Weights of a small mixture-of-experts language model, trained from scratch on English Wikipedia.
Training: a variant of SOAP for the experts, 632M tokens, 9650 steps.
Below are experts of layer 10 (counted from 0) of a mixture-of-experts language model. Rows are named router (the router's row for the expert), gate (a neuron's input weights, with its number), up (a neuron's input weights, with its number) and show model dimensions 0-63. Each number is 500 + 25 x the weight over its row's rms, rounded and kept within 0 to 999. Numbers have three digits each.
Before each expert's rows: a language model's description of what the expert responds to. This comes from a sample of Wikipedia text that the model never trained on.

# expert 4
Preposition of, spaces. The word of inside names and titles (Secretary of State, Song of the Year), plus blank spaces and numbers after in.
router:508490514514472500493489499520516524504510499501475508479460501528525462494497493523499517520503513510526488546410493523522503483532505459531483447509470508506460470514507515498498520495494523
gate0:463498554503451486458464522473482519503496479498533561488512541502491490464515492540497513534478489457492542553481489508537546502540519476461470483500464503508529483512522484531478548476486489
up0:541474494487544460533505509522515482453515518473509504468508511509477502496480448518483520493512501493504509495526510521515481455475519481476507525511480461526511467528508496479499448548486559
gate1:499506485514460516477535508544493477491474443516519490477505520464449505492500467455505525488520532485521468518498473493518533464489529489550483455494536509554524493485469492515487516476527521
up1:539510513527504532482551509516460528527452469552491477494527545491468493493492498483437541481506487498502509482451498537531527477470507474506514470471514488505502506513513507490464477501489488
gate2:468508478493475505510520508514489468454482484477504524514507504497513487505468496483476510520525508477510500491493513499499458525464491487512531523477490501510516522469548496502498491511469495
up2:510513508520543504500455497472508476490479474503508510478481520463563501558502526470459511455489488533532527549484497536466486536506474528522521501486470511516487507477509506452483500547514520
gate3:511508494535510497493563508511499505499507519528474519518537507491433494497430497485469500479494521463525494509481507493513528528497519514498493441469521516529499485511516481468468510508535498
up3:503501474530452517476487481504500487491516513475502515500517489523514549509471520544533528478511492487515530488487500484523498492507523482477475489504490448472540453524503458522485533459530511
gate4:470497479488495459494454506518515464497519465515451523503493461519545494470497528511468504465504516530517499505505478530515494496532504499484494499467477562496480476480478509494514555512475521
up4:483459538545495535494504471492516491495477496478466512553492452526521490489486473549487482443506471538526479506478445510476497484470480483489531479459461506447519470446486472500529498519502521
gate5:490499509501526477477554477523515506441502498505499496506517514508528484511525553500460502501504511530473513485502493514506468515445515498481548509493506553523546484479528478569522496519486493
up5:457503493500513491529559497486514525489490506493484492495505506511504446487517503497487501495507511525475537488486486515532465504483489461497507502534561506483561498475490469501515487530505473
gate6:456520485538485505484520525531465450545467481505512490463525482514466480532455521516496531545510539497469508496533515511517495465507514482485488499542465498491516508483495495505482483502475506
up6:514500506476497531478451451489520529493500483439521480493504503516504509516520481505478473466495482518436492511466512524506472538506482555544477547499493498536496532520503492530484481532509503
gate7:479487506519481462486526535487519471495462512495509479477525501501507495491459491511506520543538529534527447544487476463514544506544529521532475524504450513521538499477495466501527540497502463
up7:507504464519511544470489513562541521490521509488493517558514496493497534457502541530490526520518487487521526456521531516505493490500480441505510495494462472480467487545499534565527465472508490
gate8:508451514470457485525465509528487541470545492491460519513498519455498510491525519459467521470501529490510483516485506482504506514485464454498546525512499535582437516445500502506514490507556534
up8:547520480479541490504504475530511534491521490478474488535502487502521531501508522462419524469526466542447493500497501504496505514478500491496530544493467501521437507455518499470465496528486551
gate9:488498519567468471508517512485473439458503469493481480433464474519505457507506460519501492452473472493492515519503521524513548496548531496427388515555480479538513472511502500499542503492489521
up9:464557473514508488499545537481498518472494500477541485471493500527461459439500501472526495493490470531521487543482484496490513525461542520460458453449504536534476470515512509493524504526488511
gate10:497477488489468517465506518529474459467518481497515484520524519503504520493481542469475512524483499506474465524507537491490514512507493515482478488501496536529457498498518518530488518485519524
up10:470492499478546492520453483494526474499487550464553509498481499513525504508542519480508486532559529533525505534514447513504441461491484491496482494525488456460534522455516488502530444505463494
gate11:521490449512491493522515536543529463555479476513494490497525473480484498521513503486483548543466498513510524470555523465525477542498539467471503527497465487495521531501542490466541510528513514
up11:530483552485485536508482488508568487478503498508486494494543510517510479495483492499517472521523481460547467511500509486541464564502523517528554506514503500524493535468530514516497498499496478
gate12:490529500496493528512542535515483487469510555514485539512478506477499485494502485521507510461468482506533457454495485497499497480537523492494486507550509533482516520475516498503484440507486523
up12:490533478518556534511540527547473537460480484556511539487509523496492511526523489533543467501501505515485479496489508490464506538492534480504500460492514493543515484539546486474514495490528526
gate13:477481512500484544498459523536473526505541511532497471494487464464501464536486541504478502522485444527533516566511469527501550490509550550474523517501537485533513525514511486514503502486496490
up13:518517486496476498496450493508472467513540522511502527481514510458505470523463497500472465514469474498564511543488491543529532500519479571497448537534534489547501519479509478490513514474546504
gate14:503517466517488439515508550515491510495505492498528513477546509508519503502506476545505518440513482469486489471481497464491486473508477518489540534459504523485509479494497487541503517536499501
up14:516507521511510471540499514505458553515512506499463479502506493501511529472522507530521526469493475511537498515491519544502553545508512502493504475471528489536532563494478547474513519526519486
gate15:487505513486509491536502520482509487416475510477481485534485502504481505477504506490522507467530527524509454497469507465499550463495499465527478498493485482495543531497510517503483540504494500
up15:517519476557541460500510482521519453514493468441481503524490499516543491495492502482458468512505533522484469507519507512508423531528473489503466517485493526494508509520542515513471504505497520

# expert 11
Prepositions after verbs. Prepositions following a verb or noun, such as for, with, to, against, through, including, right before the or a.
router:563523481511506445456495445473493513511496519494490516502472520530547490522484484493499529456530479512492518500480472530483496562454499472460513475455472468457460493548497473482494485514499506
gate0:504513475528527480484484546499486469525463497515515468550511458457512488483507523467526494473510443468535525495548522510511524467525546525495459541528512500499525507472515500513505499508527454
up0:509530491518458492529505485478504487508542508466511483473478523508485482508538483489508501491509546490433493499465487491496512491512496540509480497525489510509512489487481507517470528489484529
gate1:474480516512497497458532516521482473460492512529523474550523519525491497473459517492482505534488458535513473488480490492517519503492487521507472537516453514510555495505536522509456526473521523
up1:496534498518528502531485483506491473497499484500494507489474499518506440539519440511488515493539560474485533491477504452514508492487523513477504458491523506561481446488509497520497481510514485
gate2:494503505472464508468480501517504487530515499540547475488518505522488472490517479462493456470546503490510484477522499485525470480532470505509528486524487463502501474549485511481514538430471536
up2:493470468562451505487514521504503529493500464476451496520489447465451526481540508547495520504458556519517511500482493528495517461503501500531484501524466476482483474485467459507521495523533529
gate3:497484484546489463495495487500514500464491487540548474495522503504469501526494504500489517489508528516515540504525524456481486479564444496456488491499453564507518439470511471538502491489506487
up3:511518500506475509507484471569481504492508508507527502529512513491475515450501548491455490509534494513500545475504481539516528489490505513513488491462513488480484582502499508470504500474502520
gate4:513488510508519487516487560516487516510493516506508475518530542511458464496478501560500537512495487458534509475555519476506502457482531503510501501556489509516497500487507487571501508529493527
up4:484484521523502532510478510516474470484538473515477486524492436545516527505527512490473512481505495511458509498489510493486536479545498513474455516525473472509492517535496465473493468518483501
gate5:500478449538503532483475510499506502479496515520549492492516529533507524513474517503519488549547496470478477521545520500492492477492497481527444516532486561489494498546520512504482466505511512
up5:476511506471458487509492475458544499483501515494480536512474518471526480504505521508469526514510528557447481527462487484506492545519506498484505485491500516497495473523515474474523519512467534
gate6:516504474479488495497493538532525504470496476492522529498523529533514517489523488523471519516477527529553518505513495512487502484529480453451456493512478517439558468501513486513535533508500482
up6:511476463543498473517534471505503501520496486474480516487495466498517487483499483552505492539499530474500513542481524511511473533555465485465503532511476481506496503481498481465491549516484472
gate7:467543480504478490479521493498521458494471477510490513486497511489470489494497565551513499477455513509506503505516519480500515513525467531504483533468457544473511469452500536499548458454472478
up7:537543442453520496502500506494502478477484484492528531463493485501527484512470463501491486493534492471500484509495516483494503464490501518508507488460508523498493525472517476511530484483514513
gate8:496510479523438466502516501500481497479487545532524507512532490508500482439507511528494492489497448479543476470528492488486462470490487516490519502505488518512522531502501473566543521473545479
up8:550549463506502489458536477489470512504484513469495527486492521486493500510499529466480530500494505479491490488464505454516486507478482506473539501507483510496485483500492526477525469462570522
gate9:499540513499446523470462510489501472445522502512478535524516516487447487460541485469528537477479505505457506499478476497509518490536465505488514530531480514524503513458489520488538477508519494
up9:508494493495562501569544482487500512500481494485486495480493527504472524496427497498478502515551500452531493505512512533520503508463502497493497491509552500515508545513522471474489519554498487
gate10:495510472493513510465485522495485479513542478547486530496495483512443502526491499538496493548449513495509491509541490470500470464525503502473486431493503515492519486518520480534492470557496496
up10:526488502502511485511497508489506525484467483495489494480484492539469508536523494510490486526454462468467510473545505508495482486537581509479521472495467499509506468519529542513478474562506535
gate11:512446521540482517495490519472544488510518494518483520550519506482526490460468494516479477519539514500537516492518508478507511494504481493541554501469486498464516487416502488474527478475501504
up11:464565498501468498543520459536498514481474574524537459471499525505466466522507468491547508514479496437471473495466515493490521483470513514504491477489510500542485517525485526547469510512495507
gate12:479493436507483483451519471519484499514507509489482526501527523491437563521498509499555485518482524500516531476520529516503423530530498458486470478521491481508489506508498498501503480471472514
up12:478489480489465474511513463492492551523495488512508487476487495509469501485528432490482477493503519479494520479483483493495556483551465477438475453509514533523506489517512477520499526482514499
gate13:484499493497485483489501512505465492449482533516525535519531526466496550491540515494499532512513556504556474503524512463509534486501466505492440474521466499531467502503505495532528512499486517
up13:474520521511506529517495514528498539513538462523513506531503492554491503490472521486498488495464489474462545484508485506496489503485523507519501512484537515508519541522524462442433502502478457
gate14:473488508502496497464489532506509498511459493513542506522515494476469541441468510458504492539466502483490467548482503519492482501523488472540489471526464540516519566470494546453481526479496473
up14:495462533456482477478495472505502561477450463512497471484489506471501497476498490484486486515464511490478486508467499463496501521508432474493457486480475499455475472486506428439485511490522513
gate15:487527504509481514492470500480502427453475510503517492484495500492477488492521538501528497518486535515489478485533499464509498489458484482477494533552497538532544473495521531537498464503507498
up15:507445519475518533474487465492480533509493563488518527508511508498542514519529504505470524522475492476504496537506560446490528470529454536487493487499485518508496488484500508480518545519488511

# expert 1
Units and architecture nouns. Measurement units after numbers (km, mi, ft, mm, m/s) and nouns in building or object descriptions, such as sashes, carriage, datestone.
router:487512502509501524517474521527502530518506522480540515510474511489537507477497500524494474513534512467505495525478490487503509525501525511490525508523524446496510477571551536518499484476489470
gate0:493450497475489512513523537517545498479545506515497553524502508482494512510507485574543487498522562491496469507498512466535523503482483536470506459490522522461495502482535497542505501480522481
up0:501472514561475566489518573420537516563480492524506506515546502470517473549511466546537496508513533473477510525475530500529496486490487525519491486496520483502481492534523497526528502522510495
gate1:476525508493492469487514551506500501488503464500518469446542515518516447469497528476528492482529508502485500537456494499502493479561518479502520468472502517495498529504478520476526495522484500
up1:494472518495505494504450494540512510534480542510521501523464478486494526527560466511488521505490490505499492451537493451470489438457491483515445539470526518472464500494517510563519486501480500
gate2:500495503496482491537513505509468485484496508510476554515486497478458497474508538517507494507499500479494556536494485502511542486514492471467500462486471505527542465516514490540495511496490468
up2:472521471533521500472516523488533529499477499496532518497525431519485561491516505479507508580513499568501499502472490472524484441442504504517499479473496516470513508527507467491451490461546463
gate3:495499520514517503506491503516521517497505540451509485491487502495512501462510451531504461521497519490473432485547481462514577468488560498475532515557525488507516508507505495481530516502522453
up3:492483449505525528452449481473495512495504486501459505458478472486499559484466503488499497455507495551495466537499495563506515491515476481517482509537480488498470452526518503476520469495494481
gate4:534477484502502511492493474499495540521489463524495450505500486521448470461487522474547491526494472486440469520505509525507512507505528480484489532460544541506488529493516468523507530491515524
up4:530463469508532534462521485525535482509531507565527516524502507516469501498508493518499475524490476542504496487478476479521484502447512453494557512508497474506475527535516524468489516439521460
gate5:442501483502494506525527500506490480472514460536494538510492540495463508501508465524544486508492516468518484490479506479512495533503510498530469555439517525490467507444513519558527497498485492
up5:522486526497565523526485542476528503488500551491509435505525494478484515458512512527521502470488520487495472511519501474509497456501469478486458532516506507485527536485479460503486498501511471
gate6:487465494503469456463471549554524510520502468486506487433479498510508505472536486517509524554487497521517462464505518484516505504497480506519509497496496449500533520521493486499494488527521530
up6:527467480465491512475536504503487499481512460508469476550506531515489510484492501490493515490534491482527544519525524514459528557529515520495505483500495484560509548514456505493502503475525535
gate7:475544518462516527537521460519520511466466508571485487530505519525536549484520507487488461499521501504522517512495514499511474552509480506471499459496487486472512476474556476508465504454487479
up7:502440501493497484508507537499452447499523472497471518523507498511440460484476553467485524491496507528466502505518479519470498491498500490463502510526508531529462503483475502488519476502480502
gate8:470478504547510488492566511499528482447464490542508523505503482513459496539529502520527518485477490492487486461476530514520502496487494448466517493485520510522519499488545487461546500509489512
up8:557579510514496491474500447485529479525496500489516533480474509515483502455465518508434511504524569503541495524508509501498472476506533554535506477491459495457501507509491468515491507474515508
gate9:475533482498460516469468501526548486513522476507534486503513445487500491491486486519495475505535511497535541505517485507535498484553545461489503542506497487479503493497482508516536474483556516
up9:511507504507502489488493520482515487445510523450515498482503513534514509539495511461464541475484476518496491506530522506504499530484514555484516465488535508537533515527489453459461494502452482
gate10:498466503506511503454500481497508518489472516470499507556476481515491453498468545528513496484502474499499498503497490441526481472521478531507513464565468494444502522496529518513464502472497490
up10:475511511474507503520479465485500506528528520523496428453507497512512546488473498521480522495483464493465494490527550514464463512483505474502496464483492501519484549509489503487508497550469489
gate11:521519459460472531466501480499522484458505475448487511523531477521516483504469523488506515531483518507494454491512501525510505499474503493457472516519494466537559483539507465514505510462504500
up11:474509519487528501481493497497483470508510540442486535458516525488491516506573452557529501508521484470528482464495531534496474488486479509483527486511490489488499464488488539495472495476459498
gate12:485499566542524513526485489529493501501496517485525496522502518544486503495467483453554476517523470452495530493502515514489485501519457485475504527527499460470492499476490512470505517488462517
up12:483510528510544469500503502514523469498527513501522525501533471515508488498498506538545443509514504518498491510472514519499483505526505520526542488476535480492534482521486498501509503514505520
gate13:465519482467504489475503550486504508519473492498495518507523508475497506504471496458506525558500531518474506494489484497510530509495499517478500499525510492514449519499511512495545519511507479
up13:496484523492511529481463501512479449477497448518511488483517503493544498485522471446511479521525494470468508523495479479482462537483467486516546492467507476509443467481533513523521519499477475
gate14:480530475496488493486447466529512496512444477494509490471485523492504471479548498522559488506489498495497542495475497446538485515519499501514467529530491491509575484526530501511457526508496485
up14:559486510529480482519528515471505527489442513446534494460509539488534461507468459521540511468531497508517431500466479496487518508469467455474472470528503513466510525499492514478494464495494508
gate15:486463482526456514459460492476486537504523505504478495503479456458512510519518518504489515492469473521524508516490487431523516471466475516473492534543491497528512454510507465564469529473470512
up15:494455515528551520492486453475517509527498525498451477530524453480542492433481492509505488522498518498499480501491482490502453509480484486490508529456454507512508531503512482514497467469513515

# expert 8
Reporting verbs, name particles. Verbs right after a subject in narrative (wrote, said, expressed, flew), plus name particles de, del, la and headings.
router:477526490481523493483521513498503493534483493511519485502483499506483496487527513499472452533480471491458476468496528476490494466553478484535521501518529511513472493495521498527504480507515527
gate0:486513482540530471486493537487526484477467505477484549496504539526500492464545495487528494480485476508482518494425505462521525540492524485499461504501479536520514522472499514520525532499473500
up0:489483563525496480496508481470538482487494540514523501498507563508496500480514488520518487511538450468464475479501486503468499496497496555499477497467509481536494510485489477521527502494499506
gate1:491545460497474495499495522497496481525502507516475486518488440531519489475510490583506501543478513503503480456529543519518445482478511471460490491522481496514512491447473558516515473528493497
up1:482511512530503502508506516463505503510465543486490466543498508512512506500494478522490492468536548522511478499521515496516467504534548505490493490507486473525508494456497525530497521549472507
gate2:477507444495500490532497516527511500491473494459518449485484545475446449474521501459491499462502492501490479520456509466491452491485487560501513535540501552471534483499497490506507504448513506
up2:461488497499441517517488521491505458480534497487456468525523529511489490472480495510490443491485498509506542514466492476498502521520509534497500517468482471478517480501457526510521494488515454
gate3:511495485530444539482525494540516463535513494508546501477550500514502526493534501508562546484532509486524465466505501482491531493511506504488490530488503442525469487548498544502537492476521488
up3:476497533498470520475507478480529473511497463545534472489502534506474533495500495483471486501551516493516487482487428519504545470480465492493495532532534510497503459522507482480505422530503480
gate4:511450493509509473471507513504471507489492505509517491504502505511521499464482473515491532485518506520518476445506514479504453450468490487452488508440493443463538520486514525545532503490517489
up4:489506515530490462498491494509480492480507504498501497522494493505517444461482518474442524515521481512482460507525488444500523498478503500513484543499527503516460510513491536488511487508496510
gate5:505496470499476434482518500512561485495486495497504531494499494507457495480506490528496483499455492485499482500494558484496485437500473485430486497473489502492483510518505455525510499511523500
up5:513506512499544491497503510525467485517511506513516450505498471502510497523462526499494561504512527494527522479509528529490510506500505486535490512520518524513515493455501493515510519500497479
gate6:482493458509488497547502499510487466482511557510526504507496482484472493462514517507528513558474455503514452507523487506494504470504443456468494506475451467467482520467499438469506466510533478
up6:475503455507511474472459470544504518521493503491540471476506502535566478465503545471511501496524487528484531492483485502499515524472487527446516508491471467499523526485481509508509514543478480
gate7:468456480505516518498568532537502477498538478531470528513520507517442503491466499482512463495489489451525503513525500499509534476497503429525515473477522492504509522467505494508481480528545502
up7:514500522462503506536483503513492495525476511479495479444480467531543510461521527518477523428513496503530493461524507508511478568489539501483437499513485537529523468511478475503482496501522557
gate8:514485517512495498485462498523492473506522466526503484481501459539456509471502517518491506524486428503494480531499520523543479491488520528500529509518502503504495516431485525541484505535517528
up8:471522533480486520497493483526490500447520452541516490511495478483443527535490518513518482525486478490525530516505530523479519493495498497483545519500465500483475510429451528530482454488514490
gate9:491502511521508499478499496543465505467473503513453503493493537484489492450515503515498490516520482513484489471477492510502531485516454516477456568494463515497537496502516513488496469528494516
up9:476480469469523513494482492523468500499540523552451494505484497586534500532474481519454525499504514484486514476512506475515485479499488513495485551453499471496497501501495530515516452515487568
gate10:537502491465507496485507480531496510512528483493516458530498438469496514474498514488487517502506515486507519513499529480500505469519477532523468492535526567516517458521487520506536488477528519
up10:550418469548497465532484524495496487481498451487524491526468498514488494521481499510494561489492506505493480538477530483520504508509550515513539496546521535514484504461496477493502542497489531
gate11:507539520523494492496503497508502455521517537525502441496456552505478465490519509491491462469464493479482537540517473450520512513460525515572507501536513476512506558495464481494511485494523499
up11:510498503527512486479549489508519480525476508545501455529459523513533495496509476500522454518472501506479524511517535478535497559537505515562525511519493496533529553504497529530510487472510496
gate12:516528425499532532509512453552509501511476474540530496493513453521505491494444443481493543476509546508488487495489524517510516518512501527481525514522459484509521489494440491502516498544512523
up12:462521481484484513505510501498477492476518509517512526509515481498505531510466428449519520471464527446492505526509500537522490466505527508517517482500491532517505523495452500473460492509489474
gate13:486511484519515528528505484462516477505457493530489456512503513549473498511493521516525493482509499447535519490498482496514500526515479566502476537493474495479560494491510509474496489467503520
up13:524485542500487509509485512491478503510509484516469528532519494485484471501519509470514505451474489498482533496487522575502472476482531532512484496503541518485504509569499506513527499441527486
gate14:505526495495498513526492530546508507504455507531503497535480509548493459499506497480476492489473487479504487501495532490503455501488481496457474487484478534528484485525534435520509514531522461
up14:476513502535561501489515517487495529465484504545458475498535535480487504497465562493532482536514481477497502503482494514476494477540541496515458447506538500516482451494489523467504458551528467
gate15:503537492479512477524510490487565478488485551547547502510537511480468570496481488490522495515469497521494449490486506533506458462476526514487494450476520486493484483461523533522478490488530512
up15:475507537509499551524521507501464528469518487516470543499513501486529476508443476539536495447550513499552485471525457450497485571481493497500536583466467501489507489518502512497539486472485509

# expert 6
Mid-word fragments. Short pieces inside rare or compound words, often their second piece, such as bridesmaids, thoroughbred, Nutcracker, Etymology, disrepair.
router:482470492488489502475482530521521495477483504490495523488537476461475474509503490463518479545502502493528525488505468498519461485486490522517478496531464484554525467468461504462514508483499502
gate0:478448516522500525504511512540556469511480441510494495491500454498485507501401497524493542489470485510514479501559517465507468483519489476471529511502482526480498547553487527512547519494492500
up0:479525479466529517515492513443450528498538497489504515498478510539506491474520514511505471515538530525520466527476525525497520527500507470494488459501517562501466526464489500548511484493521538
gate1:527465482514458473488492520498480489472501497488497508483516508504525506483533537515505518501494521511520561547547492505515480486495521491481526493470482494489511510484548438562529489483471505
up1:479530454533518484497449475516478477490433580466539492504498523503503465518544484501535532486452463470503494481509492494483467503507500492533458476475479509499485517504490488483519488501539508
gate2:497506516540488466467486518479525501483478477497491506509508498522522471520482465532540522498510493501493519536470527552508517487482487516485463509530484517531502486476537468549478497465494510
up2:515476492509470481513512536504482502461483480505485443509472527497488534485445502508478533463475492506473484485496453491485537493468532468488453481530459493475497479484450480501480509533506509
gate3:480531470503478484489545522500487508503505524527506522486506460486474523503543476486526473480477485522514531501478502463516575496507532478510502500477491505500559482528531488501536516461499469
up3:479519491517507485494517531514518525531534483507489465426519460458470509553576461490507492517460507537537550499469518485456523475469552536528510475484465526504572530502520495504531535483490505
gate4:539477495530489486495525527522496525534509484480526530519473502482456494477505486535514503502515501492522473534514546487463464493523486486518493478479508498486501498448498510494528547513493513
up4:516497520504504501456476508526530514517486516443517549524513500505520515513501533497459510496469476495487509491528534486510534514534485516495509492500474513508487468453473501489482512535546453
gate5:492469512536541476526498495541488508484511507517511482485509476519524508497489543476520493508461453512507516468504463501533463539481484438484499499456505482498557526460492518512532507483536509
up5:486511522493550495539512481468538539481496513483528524534466476479513540464509475500513485471482500476509529518514458487524552472517537508459515451509480476471535495516513491496479525504472512
gate6:483513516510497510493538547510506519509513496520474527502512476505519520527501534503503537510500458480466464479517506510483508474516538498494492465485486483530508515543519510481508476509428448
up6:507513495505496510547527501443490502447522483469446493503523506533508528470529532502506492484559519520513462537474502500511474501536466484496540482522503521523518488494508489541498486480546524
gate7:490496474506566498482487498528486478484508523497497514530474473475478534478524516486508498477508457512544476467526495492473503506524486514480484532525483499483462485480500535526496501473498493
up7:516550518528465507548504468519509456516520503499495506529539513539481502477488530473522523531484554501490515481452501506513504467494507509496498519485516491527482484454470530466492524532469514
gate8:516516513525433499452531511511507505495475482479506514484514492492509573520553501500491535467495496488494536501509504504497510478497475480565534502494500511483528497519503472509468494485478514
up8:556454525516550459488484490505470531466530486523523522496478533475495518505512482540509473512482504506504541508461492469530466477504479563545486520487506510481479527494513499485537497522503537
gate9:474488489442468513484533494512449537484483461476474516504499502524485505491470485522490494492496489513497552518507511528510500493455474528497486516532483510479476451492516505547524525495491471
up9:483530478500465515518476512517556531493518484528512524505495510489510487503455536494504476479515471502522563515534454492504525470487537490551488494476545436520514491514490515500482492513513536
gate10:546500487419517512549498512523530552509512506455480504538489525494488533479464483516515490523491531485492521472528505481492546506499512527463457486498458493522477507517519534511531497467480489
up10:495471539468514491513493514504495498463512505509528453516491504475523486501457467506519475458578475538538475492490513536535490479477502500489489509462501482508460544558525486537506482495526534
gate11:496472512488516515496526470522506457498517505501487467514484534533499473453494488497501474518504496514511471482521507512490514497490507514473516471513497500474510490487503481478486480446502529
up11:488509500550494517504491483516515502512519476492523553518481500516485492536531497491535518501465481508512456491479543511501486492538514505532492487509535489486501519482519538513553527526512463
gate12:519495481527488486530502545501546496510495517516496506524522501513528547510488513518488516502479504470495518492547553495520523516548526499492486501468470491534475561458501491492496470494475514
up12:479506507498525471509455556477544521488533534513512478485541508461508473505500528454548466533551481510529496503483516469514506529548462485489456506488497495479502477535518493546492521478489452
gate13:527515470512523487506526494498458506496507477461544500531483518515456487480498460501440509458485495438521536480489483537494519510470510477466460469513476504463508491469539507510481543443518514
up13:524486466483535525464543484516554525526480493489487460507495464500483469466496524518470474527547526529530478486490500519502525508507482511501477501504490491484519534531544524483470537528488516
gate14:530518481454478509495490505541515492488505538479500459498524529489484538482514469547535498478503489543544548512556540500480484468506470493504471483492545509466521509521497503557530535493505524
up14:485501505504482494545497493482496464509490512519498557478503468540518459508491538485473521488482551468471486510510485534504496532517562513509506550471489514521500435506499483462498474471458485
gate15:520533495521499504507439515475506504503470479468493489556502491482530548532445508535511524497470520488566504529520499470503497470528507507488513476456525501492531487489491452499539527544518478
up15:441480466521524471517489475522518486510479475495530512462530473519473492498514492554530501488537467502487507498515477507550554489508485439522485520469472586472473449493517502514503505477508516

# expert 7
Words after the. The word the, and nouns or modifiers right after the, in, at, such as the mid, other, own, entire, world.
router:510483527525513510530508460492472504489529488493455525522445516522485526499480455533497511463540509536486505563473505543496481549507529464523509479521486472475487491504504484476531524514485526
gate0:509490486540513529489481527508487478476489493474461522510491447524461487519501542503516496486486515557497512504545542516481519490496509489490449494537499490519565483484478474539541521504495485
up0:479494474463471471475495495519482509517479467480488466500491544472496539470448500514501498501508485484532511460479513509442481494479505490473495539496512500489468502493543514451561502454513465
gate1:484512520459501500466490517476503475485496497498489518531493527497527477500485518515476507513501500482499478538498505478490491485483495523527478530484489508545554453462466444525520529507478516
up1:535495528504486527488505514491480507504518510495508516579512495482461492502473510484468500530487519475491489522524528502487516496521501506513481519490530502526507520497511493549539547475484522
gate2:474499469505467478489505533494480465542530497504453525497502466446461478520523497502458501520484513537538477496478506523487519467515566508541471502547518484514494517517532509532545545492497471
up2:522474472476483495469496499483514517520486464521463514474507511445464503531531451536453495472475537529501485505501511493514538489542513499544469498513479514501487484531527504549544505502495515
gate3:516507503476518509510509482506485470477498496508475481521533492486467475464459525494500497482481490512521517515504521501531550431485496477479463512522497549478528478461483502516495567496493458
up3:499474532479531507527523464484501453459515495515494502515519512462471499472469508489518497443484489479532513510484478540488517455428482494515463496493495507524485461472479482510459530512497449
gate4:530495497513485477496480519504492488494499459521486472516468547534460482478483480537475515523491498481492499506520534481492522491508507487493448533525497482552513491468544489503540497498537498
up4:507503520498527501506501470489506547511496502487535473493502495497459508506462496512512484534497542505485498534546482486508524516475448520493481498531500449536479494541501477515565541470479449
gate5:501480489536486485461504489503511486424490526469530494512493501532513482468510508488527494525492513496535549510476505452508511486535536517462476516466496522475512508488519486521526500505442531
up5:513487524556472477529530496500504464509528478493494506497477478489511452503518480495505470494514542507528513516486465461526520508555493504504448504497498471526548515510506481481522499537534500
gate6:500481514492527481465509533487523489456478473465497513507480507548481498472514525511501501468509534471479505508519550500524490501502472478488486475503460466477550469479539514588517493552499487
up6:489536493487521481510483479532509489483555502421522510477492509503504514464482516481507532502517510530463528496481531454474519505498488495465439449493496499505512501537506480560497542560523485
gate7:485464485510506513471532515480534475482515512515493463509503498534486510469518523500522586499535485547455485499518514494532490471518511474493460512503483518480490485485515510530468483550448503
up7:543491477437498514531494472495521560496531498485501521510514497483532484491548463501500522539457497515508475496486513505513487540527495512445501490476514497551501511493511505475459518496489542
gate8:463511467540483524445499518512496456528511499500509459469518523489480466491476505510494521502466537478504530464526551505549477508512487486498494477469518492538511484519495490493516493503482511
up8:498530454513486476505478528524480483486515474496498546528484494481495557507529495437517484543527533516524524534519506490439490491516517505476501515555500529499515450466508487508522527493501488
gate9:462501482488439498508477502546513469500518493521497502513516544482496513495511506437494541503495539489508483483554525488523528508567498459533507520538498513536518479535478475532506497509493527
up9:491505529466538500509495505500508513483494527496497538530513495465515475482491517433514485543543509529509515516530484516509495514553528485476523503518494541484531480513512460491472493478488486
gate10:465526511513498520492465538506476484449461490549501470489477456483475504451517525480514544563525499482503493490507519498494496487525485475520480475497504498518519508488511518541474518520444478
up10:519507481520494489494496503504541503513484498500490505506539510498507501506475478499549462473501504486519526499504477482475523546551491497472496520507484453518520471566506498461487495521475512
gate11:522471481500507480511503529524522493499533542534527474536491485539510503504487515509486496495472474538513514500513520469515488489491472520480492499511459492501512497448528543515516479488484535
up11:459515503469507497487523437518511544453507479488503521492509477485512526468518514487487500503540488475531478491494518483477513501482470424501503492474519541501481508484522456554535506478475504
gate12:480526485521521460488496525457486515498502499489530457516505517481551534493467474467480547485498524534505489524511506456509521493475490496488524502517517499510465462524497523526516512548540484
up12:490491489498549510465513535526488500509524480481540470517498477507530525473477478526530524507510547541493513509484481520469482508482530514464505453480513484505532530541511497468507489547495462
gate13:483526470490529482480498469504473496548521477517512459477489504464489485507515527534485516473483513528505476497467527482504478467516459535489475483499458529513469483448493530527555461513483485
up13:497480518448475473545503512506509489503510509504517456483496482497489527496510509535500518551485510508534517488503507511474513498512511510459503501517497539478453481519473564490448501485450516
gate14:456506522501489524499477507521492473445502472510464531485519483508496514480489502499538491432506488474523511476470519506512523483496483494489488481504502511487528499478524457474463513509518507
up14:489490504516510510483478547472483465533512460517481504501505470455472515501476465458528520523482506516503528484478479530481496482485476462511484532511505478506495516499492482489528497503514491
gate15:404523484506477522503466513518501536477489499499552503484478564517495483518498520569512461548479550508495475498496489500525506460540487500518516515566471518547546505474522467538502507489508498
up15:481506522499473488489522543489500510469484495527498498516518473548460540511543519505464548485510538513532517517503500525477512480445533546484467525462517512527505489463479492504560482525489430